config.yaml
n_layer: 10
d_model: 384
experts_per_token: 8
d_expert: 64
moe_layers: [1, 2, 3, 4, 5, 6, 7, 8, 9]
balance_loss: 0.000481
balance_bias: true
lr_router: 0.000851
norm: "rmsnorm"
optimizer: "soap_variant"
beta1: 0.95
batch_tokens: 131072
Below are experts of layer 4 (counted from 0) of a mixture-of-experts language model. Rows are named gate (a neuron's input weights, with its number), up (a neuron's input weights, with its number) and show model dimensions 192-287. Each number is 128 + 24 x the weight over its row's rms, rounded and kept within 0 to 255. Numbers have three digits each.
Before each expert's rows: "gets" lists some tokens that make up at least twice as much of what it gets as of all text. This comes from a sample of Wikipedia text that the model never trained on. Tokens count by the router's weight.

# expert 10
gets: "\n", "that ", "T", "S", "M", "K"
gate0:152134103095140071130157138112119162079132098104178126130121119116118138104126144173194134164124104140119142134180171100099156128128130130141160116094122142112111160133124133119146138148160143159171110114139172127150126133136146126133107144148121099122114113080127136084113120138143114148
up0:160112115120105117146140131084132112110131090126174146143102130074128115128132175127168141171086105127085160119142128108133127155125150137117142109116144140106125142122091143105137127125128128154197111123148175107131177140105132128139128104127129082143132134127163143137113146098118107154
gate1:131104092117177108104134113120169122145145134126118121135070126129148130086079162127114098113147138120114118119121094132132165092150088152105142094117105136131089180125161128145124107130077144104107158089141151105119109095162183122111121165138105129109140157127152121142146128140109144118
up1:122080117089211083077127118099139110132120138164117083129101098132109139103139161149085146091137126119141094120141116109100147120138087111140127135135136139158087158130180103147135119128094124095097143156133154098094137154128161105140136144165110128114141160089149122152112131150099142147

# expert 36
gets: "a ", "an ", "-", "first ", "A ", "er "
gate0:154122138142130192096135160123127120151124138067153148126142147155093131183145099179148115115132130150161129116097112162163145088093077103129137154115133147185134102110147113163160114147146115128125123127115114158146124107133101135138149150128125108078123166063124127146063129170118146179
up0:098123127105145170152118127139154097097164124123096096133159148124100124124129144094141165117136122111143131120113090149115126121124070146122121124127077124096119124137132061155118140104141115108123116071179089116115115079132099135144135114122141087141110131152168147108147126125132115122
gate1:152138073110137104063122110182143135100097124117116152135147134113125147112099114110157138083144094164154152128144120115139168084126157162093119119120110146125155097119136126114148136116114137076177142085182110145159139102136158118121103130156158117179139187086156104089131155092122136150
up1:148099156129100177180143135119130141127107160115115124099096100148127142161158081201126091118143119138171153102142116107116115094109123152123097138109153096148105130116151137097135120157118115093141093105125172122137141123152150145135117146133091123147158133109124123125148109088156128116

# expert 13
gets: "of ", "in ", "the ", "for ", "by ", "on "
gate8:158112141125120133110116130077154159088134131113125111121124135107147130150101102117111082076161113139120120120148136130134129083097108191131162128142131142148115103117133121126134112116136110069133081143139146149136105122159182186149137129136132140165101088106122108132113158142119131148
up8:133113111094113140105106138125160157100115100151134126150111138125127113092092141120140161175116115086093090144097130147128123120091113119144117111146095137108118082143124120164127106115084111148152139114148144086135156138113133110104128112102139130123135164192142117120109088145153130138
gate9:177106145113139116174135141089100142087149109105104108172133113149135125130128170114109098150160127103145110128149132155106132139137114164106127104111118109119120100139130141221113133123156143107118097118115105110110097127105147143159131140142158128167128151124140146107106137128111113147
up9:115129138120100146094104127148160144176121165155106121112120101143128140137120091115136159121124163196124131131124131108165102093121122112156113163144119106118152151117112127067113136139122129161124134140131155153158162112137118126123146113128089095086128109152113095115128143107139118135

# expert 16
gets: "was ", ".", "| ", ", ", "is ", "|"
gate0:193137127139124134132120154146097150150123136133110112117105107159128144145147123157134145124136152152179122145147166144077110162124114112112111133105109108124066146135173129120146142136171139084130136139129114141092167110157117087141104094105133160071103131096145147117165109099163110121
up0:079098157169117134108120126135152072139145147144148116115158151093103144192141192111121130108088119104123139110118094119108124139101131152135142136115125135139124134101099151112143118146111144105124098131150119119148161133189130165104094156119111133154158146138119181110090120182109129117
gate1:145155097138126121104144135132117115178128173145172130118117154127107099142127087149125091158121121117150118130149103146091117133159154106110111099145146072136113147128107121098117127097119123126139165130073102107147132099167122150117149111140140103138158138116141088102149156161140116107
up1:098129127136076141158083109101138094139124122140167144100134089100135121129090144144140117121075127123139105103132116162101118103150137129089128095152131153194088149129121184120168127136114117104101140169120120100126124113138151107146106166132177130116137131129117116162118136135134166134

# expert 9
gets: ".", "–", "-", ",", "0", "2"
gate0:127129108140136147116091121109127160110096115139132115101124126123119103127129139169123119149120133131097118136123126130131153130126141109177151156120153121110164085152147168117137123121147132133116156142048119094117134153111142131136142158085126131119124123106181090120093069122149138151
up0:141073152170081146146173136106097119156119145097160154134106092105130177126109141106140124123144058114163166140133119093129139121071135124054110104126091124083121167126110125153101141115102107148112130119151132124122134096132145142154125071136173097170118127140093191181103161136115089118
gate1:095122135144110108112108141091130168093112082119132119164140143147074129103107092139163103115146132132117124166172126120150099155072103110156101161102180151164123152119097134140115106110091114169099116133087096130108083135078112065174129131103089095099153133156172101128140142110151155128
up1:119109116175120147117131110089154132127145130101165119127117121134143158121116134126120165129162129119137102123175128106101091151125077109146143157129149158131126133080140134120117138108101154124088149144133126159105101129101154085129127121157115148123150170177109107146088139086126122127

# expert 54
gets: "| ", "(", "- ", "; ", ": ", "R"
gate0:115118112150113139087136145106140139151114140125118109099158147136100085127129085163140121157090160144177130072142163122109109150167116151087124084098147112105127174122151103117114118131123113137136104161122104110129124147137128155102130152113129107109133121116102143105083140139130159141
up0:096136134113152096161146113122121125082126153148146113165136152147088082165093105158151107144107131115112148125106126181157117132175106170095096134085123083116154142138157127108084113130138121094122140147103132071137149139118119170141095124166112153123129146147128136160097161132112133115
gate1:121138136116109096164156124164143115132163143136137137146103133149151116124108156118107083164128116128154132094109136135121131185144111095123123114117167106144138174166151162131137121122131111145078141132123139153115145092124094149110157130064103126113194125123101124084060156164123106103
up1:157101121122135151089121121112126148108104121113117129137126144155116133077135088143115152092100173134149113142106119135107127087121151146121118124158093178133088088089127125113146126140122161087140149133123108141152116136147111115139090146150178119149108129144140135160135112141105138179

# expert 23
gets: "the ", "The ", "201", "a ", "200", "202"
gate0:133075115132143155111148164116147122131155109063104144127107136107135144112174109125134129137164105114124120126131154118096110153150114134138119093159153154155110189106102116071099161079092135153142149128147107095163138090175143155125150123104093137087118146103127173117104105122124100169
up0:116131119131135126117168141131137092167133144107100148093099110113115089152182108098164116127077121114115131096124105161093097150152107111122094142160134137116164149131100158128078115109129143139149094121106107123107111129167109133154149115123121147086132134082088161124140133102145110131
gate1:157099088127130116139137145143163099176101118170108110073120076112113143147138079147105135100167170110125142132137138146080113121127152123129120144134122131149112100171127143141162143104094167124141167168141151111114095121101156141145133107150095132134136089157101139168070109140103138132
up1:152117130135175133153143098143136057162099137131047135090115129155148154146133112175131096102166150151118140133155166149062142127140119109132082129117100126148116111160140151123143117141113142111105175113150130115164119079109171136139127113131113120133117117111124140141113097151143114105

# expert 21
gets: "to ", "was ", "is ", "\"", "of ", "as "
gate0:127131108130160083142117106157118116089124129078111100116106125092104114140130121151099126112131186135167120117152123139177107127107146160167169133145128116147154131129131106111124082087139124142161123163125123103159138146110130134139145118127081119146146114096108141119120117134129155135
up0:106154129157131130117119115101099127167117119150109152133150159142126136153088161111114105117168134092137152093141114120119106112152117105131160114181105135125113098125138125139124128156164141147119118099130146124096121126140124097140106161127119111135127127130126132125137116098049098174
gate1:119134124144129151151166157171159145148117143133127138120121134108130133175144105147116119137166119111135144114138141138144139137134104143109170129117135144152134171129134122152159141129135107123127176144093082084102117142104095111099062118150137109112141138080124173087129134151126140144
up1:156151144125135082135106110084114089115126096113156139143112130150093108096116156118121135134094135141103123126112122114116123138135172108094106166160109109095112102132116132068104113099126128135118120142133179150164116124147136120172160164092103117115086134154144101130152158130170134088

# expert 50
gets: "1", "2", "3", "6", "0", "4"
gate0:106161168110146150122128128122098143131170162147135154094098153172130150101140148148154124138120133142146110161144175178151153163107125138110154114138129102115098148133142091106096143088132157104121130118138133083149103135094090131107160143121163168154117069115158076176132173064108109138
up0:094169162118128130108104140143120127159129111187153169098096160172120138108144160157124153126090143103125132154132118146175129156134150121098154096120132117131110128145168102131124124115094127099140129125098110078159101144132114129106141144158144143147110111114133085180118159094120083139
gate1:119134096132171084158145122109147170114112160159115112115152162119084095127064162149117132116111162083116093150135132117118132136150154133168132150156108150157145151120117125108159144090085125102134131122127138138130118132102147117179155135142105124140152126090078112097133147191151125119
up1:115134126127131160148127122102156127128101135118150099121165120094155087142191128119107140125114159167149150154132124183073140096112100112096125160117164151129138118127151139162104078145141140155141118096116152146128150139156115132115141193166135172095132095128138129132087107122122116131

# expert 17
gets: ", ", "a ", "ed ", "and ", "ated ", "able "
gate0:158121159138091156098165108111116112129122108128108151105099100097138153096112091093119111148143137102105119090141131152114140107142083109128185144131174139167151173153118115104130127151138138139101122156104134137133114154144160125134147115068091134126115097128157153135117156141125158128
up0:103114086110163132116134142154119142134146171161136125167124140176132105134139143146164135107113221117117165153092147141122155112110134124145114110145087120069123114145178135141103153086128105109148111105156136146106124157119128146123108148139152112109112155134096106101121112122108097096
gate1:140095133150073092128157129167111142164140153132125155075128130149124104145171126137142082090157140147117149114162180141101165139123138133146116138106115126076091149114117131111161120154116140150166129179145154102116109117129168109147107127117110144155128108158105173113163117134100101134
up1:121132164144176188164111132120159123089103117158116084158148110132118156117149179101131114137116128111129145153130127120133087149132135128116126102148135127174116116095116129153137117127108086105073114096134119098134162151154109164137115164126166102072127108106149092114108094142152138084

# expert 39
gets: " ", "0 ", "1 ", "% ", "2 ", "o"
gate0:093160121141134091132157139139132125119117109114149128138109154147106172093148120071120134141113113102142143122147120149149093130129135123152085152115090136131143103108122170197112163160137120130177132141143102121162150153140182140178177107114096154107100136154195130140161150109124127135
up0:176116123100142159125097107129118102148134139133101146130159102100152127139088140146119135127156116142119063151065145130140136147155109142091158127184131134152087142163145118099151116118078170091111163141135148109117099128125092105107118142132151113108142141108115126135099133163131132125
gate1:185118157143127130149125154151138081095119119103149130145167144134150076130126145091077154135095111152150138155147118114091137094128122144140112077102123150150138126183125137136146130142147095080120147095137144124161109142169115122133155150122149153165115131115115130135172126175088119113
up1:119093119160142084123088105145071086116141128131127162101169144150099078124131156107110123102112113137128128146126123082115171134159121104145116129090148165115114113150142152105105125118138155113147085131125119111143099154145087121171098132089130138125146102110143129170105089141097103094

# expert 27
gets: "the ", "of ", "The ", "-", "- ", "New "
gate0:095131074082106079144131127147103120121158131136090131174107184140101108135087110175181130153132126141172122089080162162148091128138110146108126112125135135168121100161157124146106153122151123071121151127071107140115111152117108131122144111115121136142120100123134159125161127127140108140
up0:151102181146150134114128095101147133124100114153142107094157104136142136121177183090075137103116128133105128138137099108103158117115125116173100130091123122083108131112115128156142099133108142173127120120201141141135148091121128105107106143140156100108111163137152107138104134138110117120
gate1:120109123128138109149140118105112124109148121128115158182128134114128166106119112102146159169108132141104155149158114098153121119138115077120133097107154123161119127099170130149115118147160107132132101127134094121139122141134120145152120166135120141162126168125174134103099166128166149125
up1:092119094155123098092128132136105139129150135121160101103114100109121108143159118117111167087109157128144137136111114146158145128083135140155117150142116107067120170144097084113095104126101126134136118118120107188111120075119136134156151106110091142112104117121116137110124110148106111104

# expert 30
gets: "| ", "201", "200", "; ", "- ", "202"
gate0:103131073138143132083149118122137171121136141116135090117128129163162120100154123126147132113132150126115112122131133107114140089153129142126104120129102107163101129092140049150080068149112073128154170112097157176159125113144142116097108155152118184168140105148113157145155177120136152120
up0:080121102128123080117110166144144105151139119099119123107115112109149104147132104157115154110115133138128099116093103117114156094099164147126161120084118147133103167103139105156131128102140099123163116152161157147107133149144112094136176161125147137116134152104078117124118136071172151135
gate1:113136167122177127117088106136112134156145119192108112125148128167152131151112141137117096188104170100100096091150097198123079124105133157150125108127128110157130114164117071084177115139116136114133101136126148137133084128141113111147110139141146184147077096130107119124127130109129140089
up1:121092148126102113125102150133104134148124117112085114112124178117148084140096125132119149169144111122147107144107198140126131107154107101086125115111148144152106125122145158136097132112186118153124079130153125102113107153126158121128119115083144110132134101118163091105104132118106161167

# expert 35
gets: "(", "\n\n", ". ", "\n", "\"", "- "
gate0:135142118154162131137168102099155129101142151136135095125153161109146129115168077138123129108181133116177109105138127122107101138138128120094086122106133143152126148113098165135096123108148134123123111178164116112136149103158084121182096128124124158110159127123126147190123135138171153119
up0:168101135110145120145116093126114145162132159171124165149149123121141095078064123135088141143140135136130157129095144131146134175136184138111158094150137118065131115110103168112146153139121155108088154088138068189140146126135129139157111145085133133089135122152122093109147111149146108092
gate1:099129138146116149095108110104192168121107141146157123116154141118085149092117122117161104135130142119088107135097116137118122146153132124145119081152114121163093138159116154139117142097109105107140148127131134101077128112155090131147151133108119098144123128119114105154151152138127162174
up1:134134096110135166164145163170086099140117149140094140101085151120157120129141094147102134129148164144148135129151173115138126104109109145119160166091139107050149120126119123127137101139132152139096096114120108154154132151129131117156127182123145174124178151123136158138124124142130092082

# expert 42
gets: ".", "'", "-", ")", "2", "5"
gate0:106112127117134136115153121122194122081146168119117139092173119127111119105105141124154138109129116126126122120145136129131095123133123108106176114184137152136070135115123107130163139159135139145143126093140129137128125133144117129093131146082133156099119129141150131098149142143121158133
up0:124130130124159173142143147171121160135114109140111109157123163110126100106140111113140132185079139130141137136105168121145129109080170174139105106072133110133132107158095153121144120146095093115129133112106127163100096094146083141159119097158090133103109127143171141126138173113138138122
gate1:132168131164126169157110128123118135145140162123094114153113114155138116119133109150155148158145156157141111128144136072126151125160155106075096124160113176116120106148103124115124158098132135128131174123144119112109103152162121108123165123143128139098117137159106147110108172101146119122
up1:105147133176087129163117133110107127147068124173114090140181117087155111160113130147149149176094122120110117121131176089109110097083151098123105118109111143128167124148154127121127127136127108119127135112130082103099124162146160097140115104119132073094090126158127159154125165134128135117

# expert 24
gets: ", ", ") ", "is ", "was ", "o ", "i "
gate0:137134103145080158141123148136166153142118152101116179098108155151148086121125136127121100130128157121179133107153094153117136098144103145157095098083109130079113130115137073070101120162100108121122099109125125149117122130166119154176092130127096112157183150129069104129141189132102116130
up0:150141125138158178190140121154157145154097136144188137117138123159155109138140117096121130108135116160173143134139118107103100142152098165098111114088111089107087169119144128146107122128110118122140126160153135132135179154162107136133083111138114121168159105098102116109104164143144112150
gate1:143142127142190116119124120161159150113161148097095126123087116093112129160105142129111153145103160109130167082179142095149118153131104098162126155101151164137150137111120145117084143130141152164170109148156101120116127173124144154134141127132144174121137145143123133105120148132169138161
up1:163111064164089147165127130126124162105119147106095155137114116124139112097126134117149120105106120085185099129127182126142125102195132146134152152135100127129131119126159142094128145180122150115135115135117107139121145118142114168127108160115122161139138115131111134160122120105102092129

# expert 32
gets: "to ", "of ", "in ", "for ", "with ", "and "
gate8:131165124103148172061150119133155155106166154112149097111093096133112129130146182173080092126123151139162116135114125091137134112124129091127094124105126105129093116132128126139142116120124114104139109142165145107101112125109156127108176122145127110170110097093122109067146160114126134166
up8:100101095142147113170080116108177116115126141147131139132142113117172187140142131122138154077135121145097144124111103124166151167115149153129126109171167110072105137106151118128107114115137129160116080138140124125154113155176093128143125120133112154121123121135082098135106135153116133116
gate9:119154119143083110182166121118089128154158119148122073133157142094163145158127168135161139161118141120157150101133139145118182105155127103160164135142091116162094111122154127161137086120112109143156120128112139091170136120138147150126140101139116184105131128131123133131130116109132178103
up9:145092126131089152107094101119156126126109143122148143145134127156129135107152146098145102160101104100131092151093142165125068112148148142139136084122102113138157131073123126129102113126115116162124119132125124081158140093131105093103128161080146118132142114101125145142114177157146145093

# expert 29
gets: "\n", "was ", "is ", "as ", "a ", "\n\n"
gate0:114114099129132127097123140110129115102138136100124167165109104137134147136114159161121142094106149149143127141123116126117104164143170103090141151132128125154135146115117116091091105120110173132120187116128142155124157128113115153112114116130120148140119132120137080118198132196092158080
up0:088137103145135126102103152136111136117114141159123133132121168150119114160152162130069146094097140109148095137173075156146137123123173113155181126152091162103164138168102119182126099123141128120112133141117134138091137154134134066166124165098132158124125151154152127086213112157079103092
gate1:116147119087126114119117107144121065118120129145165061124115128112153122134121109130143117096129109160142099138149118131123078141106135130139137075134082180105159110104127112137141095126138117197151150124103121106158122121121168145068108135136146142158138137127148145099157146143158148116
up1:148151176074134111133114165131114118145146145165150112102116135107183106114052093103136140116129117168148103112150117104110099167115117123151115115109098173132120132113133143129167142187101149157172180125118130144160118148154108132091147146155102141129104114163139131103148157110144137147

# expert 63
gets: "1", "2", "3", "0", "4", "6"
gate0:110106109127121155112141132142137164112140183122132147149105148100154116151128099129144117086116170131123131073100089143139129149113126113128061120082145111149113085143116132147092152108094092087147138120128111099135179164124126165128133162125125098105141136108137128138125135104154125081
up0:139156157153164107171139133133114101118157096167136119164133145157110145065095179136138140177162125123149135126150141081146157076170135118165157140159139136140103136172093123124148140133093139088137152140141135151124107079109144136153080119173154128180074131165095096123125143158112100127
gate1:110153088148148136125096163155101158112139138134165112134090158089125121123101132134119138152145102092106118109116155119131116135148125131121084154137111114129140114128152112144110115174108120128165123108144123152121123125141121120175121125158161141143082139104128162103182151131171158132
up1:154142161128119140137193125130147156154123110131125150141115114158158110157120149147168120099158115166133129141120159122141120128111134113103163145126168152090089161097151119143099143096146085128075150112138107134123138162142103114096147151103083109109170152160142103138100121133124125137

# expert 47
gets: "the ", "s ", "The ", "his ", "S", "B"
gate0:150142092106140133174153160102129148122127134106169139135105143084132113147157126140104115151147133112126137093190134144164128169150135098121107167111087118149130121104111162170156138129150122170119134073140120101082103117152096155118130138108108138157106079144182108144140151092163095113
up0:093132168142133110095127117144163105133142099125187157096187090123081112142116129161144132158155104154186144162125127128103143084064141115156121115141121117095111115154119134118145142128107110114153066139130155133143133145107163092159113114144146171136180155116099114118158114122097148155
gate1:102111105129193125116074094124137111135128114139133128130138124147137092118099145089144150157139139105120162156165133149106120187125122123127129148166099130134139096111139141155176146139112156180141102114159105093121175129159148130116128120114120153116125132137133129116099139123119182115
up1:127136110085110122140122138103122132114139163133146130155125076142153172110159108136121136151126120137143133159152132127107151171131108151125074103120103124148102128110147181140168124143097115160161100112088115146145103128162130137111117126140113155121123123173063145150122113103131174110

# expert 20
gets: ", ", "(", "201", "200", ") ", "199"
gate0:133134145107091114102142087130124161155125149139150108091175111131123166170115094146166111138106138155120176119129109105127128175128158109143137163128185148123111135130118104107162113115128177155125132116116089088128137134072152071140134130140123146118121107055159133114139135140104138143
up0:105148125138199183111154109132139102085127098129144150152128159094153099092132117100108104078141137114129089122130112143133068106144112144109141127126120159142133116115140168144130096098179117068161131153160169109114107125145078163114133143124141128134137152188129134148093094118146127132
gate1:123164122161120120114103131141113084157124164130158143137132127157145123140123094153110127104148138188200153151138169091142139189108137129128139122112139118131137132163140163130171121146099106120162126147116105123106184147144140081134133125107097147118117131112138157131137125120140106179
up1:102158145164126150137140093132157051139133163097134139123132155143150145136131144140122131118090112138148156137107167128112070153101146135125128114137146117156070179128142148095129159147087130137161164106128121118123172153141099087159098119147149132110096080141119122121158150142138119132

# expert 43
gets: "the ", "of ", "a ", ",", "The ", "two "
gate0:184163110113108079081105126085107142073176110093166142158100085112103102120176137173135131110099135125131142121069143149106108150144118140123129088116133102121075162154134105169139145110148132167152115129160148159077147162137111158144110145150106155128081147139143107148142113111120112112
up0:143147133093156060086137155098111149086122133106125150134128111112133077114148167130128122102062114112119096140115158118151129108129169146132101138134147157121104127129181082128135112120140142157120129125141140164084131160126115094121134173146141149137119131113160146128129095118142103114
gate1:128134200184138141158119108139156175133166140141119101103177135136105133149115119161121107114129117144127132120161126155141151159163120152104165114162107079131168119136084116143130126133097139148134083129133098097105141111114127140144151108104157106102107191097109114140100151116121104157
up1:156111167125108126127125122100122153127129115120149073136149145131116130123149106142087119151147136115136129107140098120097119126150133105135121153114140146156145106134130120094190123127157141140123114144113139151100143134093096164147137120103076139130130128101111129097124115157084127080

# expert 33
gets: "of ", "and ", "in ", "to ", "with ", "for "
gate0:165136155124120101115121096130127129088137119093073127124140122106108125158120146134149151124132149105129132114107135127108126175131140124138151117119133128150121115134112075113109106138063116123145166078128095123127143125106122159140125099138127120118151108114131115081112159135127124127
up0:131130169129112126148116151133102085136156120130103102176201146103138119136112168124145169084113106098094139133132102184121108137134086088102161113130140133126122149147130130100097158153150094126149152130127113101130181117117140123130121108129124109067116106154136103117147117138132107142
gate1:130138147130069119129114141092123134154154134170068135147110145177111099145138122151123118109128129140107099127121151120091169154133108113153137121133118103139136151073155142139140086108121087133144128135107146129109139130108140150107166127137118136099149169128116099174102115134081122159
up1:101124172079080124103139131116146107126130144155114080096097120116112114148132113139094126148189141162142144108140123164077122141129148110126129096112147085119102156130164130123126096140138135100125138124124115131149106126154103108100122124140180091144121166102094161135182115117119139156

# expert 53
gets: "and ", ", ", ".", "|", "\n", ". "
gate0:161134073133114087158127083161099129137123156114069128122082152183138110145118151131136136138134143128184146120157116164174125130115161139160143121164115105099109160103134123120164122119145095092114154119178078143132165118162099134107126161169143172102126181168142147110141111158124133151
up0:143093123094077085126147133136093111088116177132136160112142120174137120160111163137132130147149133110186166131146154066156103125147147147139128127163124118125129147147141121150118162138115105132093125052118099163156121101143121134119120113148086120126155136179145126130136079159162135155
gate1:111095120103123172160119116165114116140163126122185123153120114125127155113137185164157146152121135151144145144100135105109117099171099152085166104136123166162156146162144079123137080116152133146129178161165115139155100170119122161124091130160157163144108171166145118119133120119135138133
up1:112086080096153152140129134180122144163189133142163153143132135085138161125128141168160162176135152174175152151101120135156115106160106171090168145128121135156143119134132097123149096063121143112118181112159116146151085178122102129107130130140117168129119152149109178104134132116152112094

# expert 45
gets: "to ", "for ", "not ", "that ", "ing ", "with "
gate0:109139151159124123094163148101116124123137091147127128160151115126148161139119119163131111103136171123118156081148121124103159093132148128138110139130132108104111109144089125137117115110128134115113131122128092097135125111131109145098119110108132100121113141181152165153100160146101143152
up0:128140105150127125120141156151130183144115102144108142123123130150133072105111153164130128096129106125121119155113124119168178147195153118091146131085144117104175162117134115117139101144157132094103120114109190152135126141135151106140142132147124086185125106129134143093146114094140159161
gate1:090113134082090120106108132164117117161151102139139120131117156120124133117140123128126098127168148154167136122204112093149123148130134144089190110052104123100130150131100130150110132139144122106139110124113137121116125126120149100090154141164131105125157182154130145122128133141147158078
up1:137129146140120139124177123112123139121054147116094105124086111124125144106134112167137145093120125112121081120112142167113160126127091137129132063095106152184114112129090127094119119155120110101113168108155148162070124165072175129145140129114134120143111162107154110156137142120113138105

# expert 2
gets: "a ", "was ", "to ", "his ", "is ", "he "
gate0:112085190131137105158125110120150112127157115099125129096141115117148104093121117100144113145135159092108117150151114085187097136111130131135125114125148101134125087115104132150096123101119119131137098159127118148184093110137144126154104113136129135141132130117155135121116166092150180178
up0:105150196097127112141131098120109149150132069112110093110135132150137131104160145133118080151124129123105134120146107102161111164122144122151148159173126141117115105147106134140105120118146118125122122129104126181124096148104097127105144145149123149145087090118144121071136162106120106142
gate1:171112111149159122148110170099140073142117184172142152126086188151142110177108137095089140108139113123118158140121115166124096133106141116100132111143136149116123107134145210161084123127108119135110135113095104137096152124155122169127066122126086125101106120142149103133137108132112132123
up1:125157126153153110149097123125146081134108155132170113139105185142131127162132119116087150108134121122136134109100159174131082143111149122074151119161110167146079103124162151144092127132116127136126151127071148124087142118156178134143072126127106129073134085144136136116129118118111122083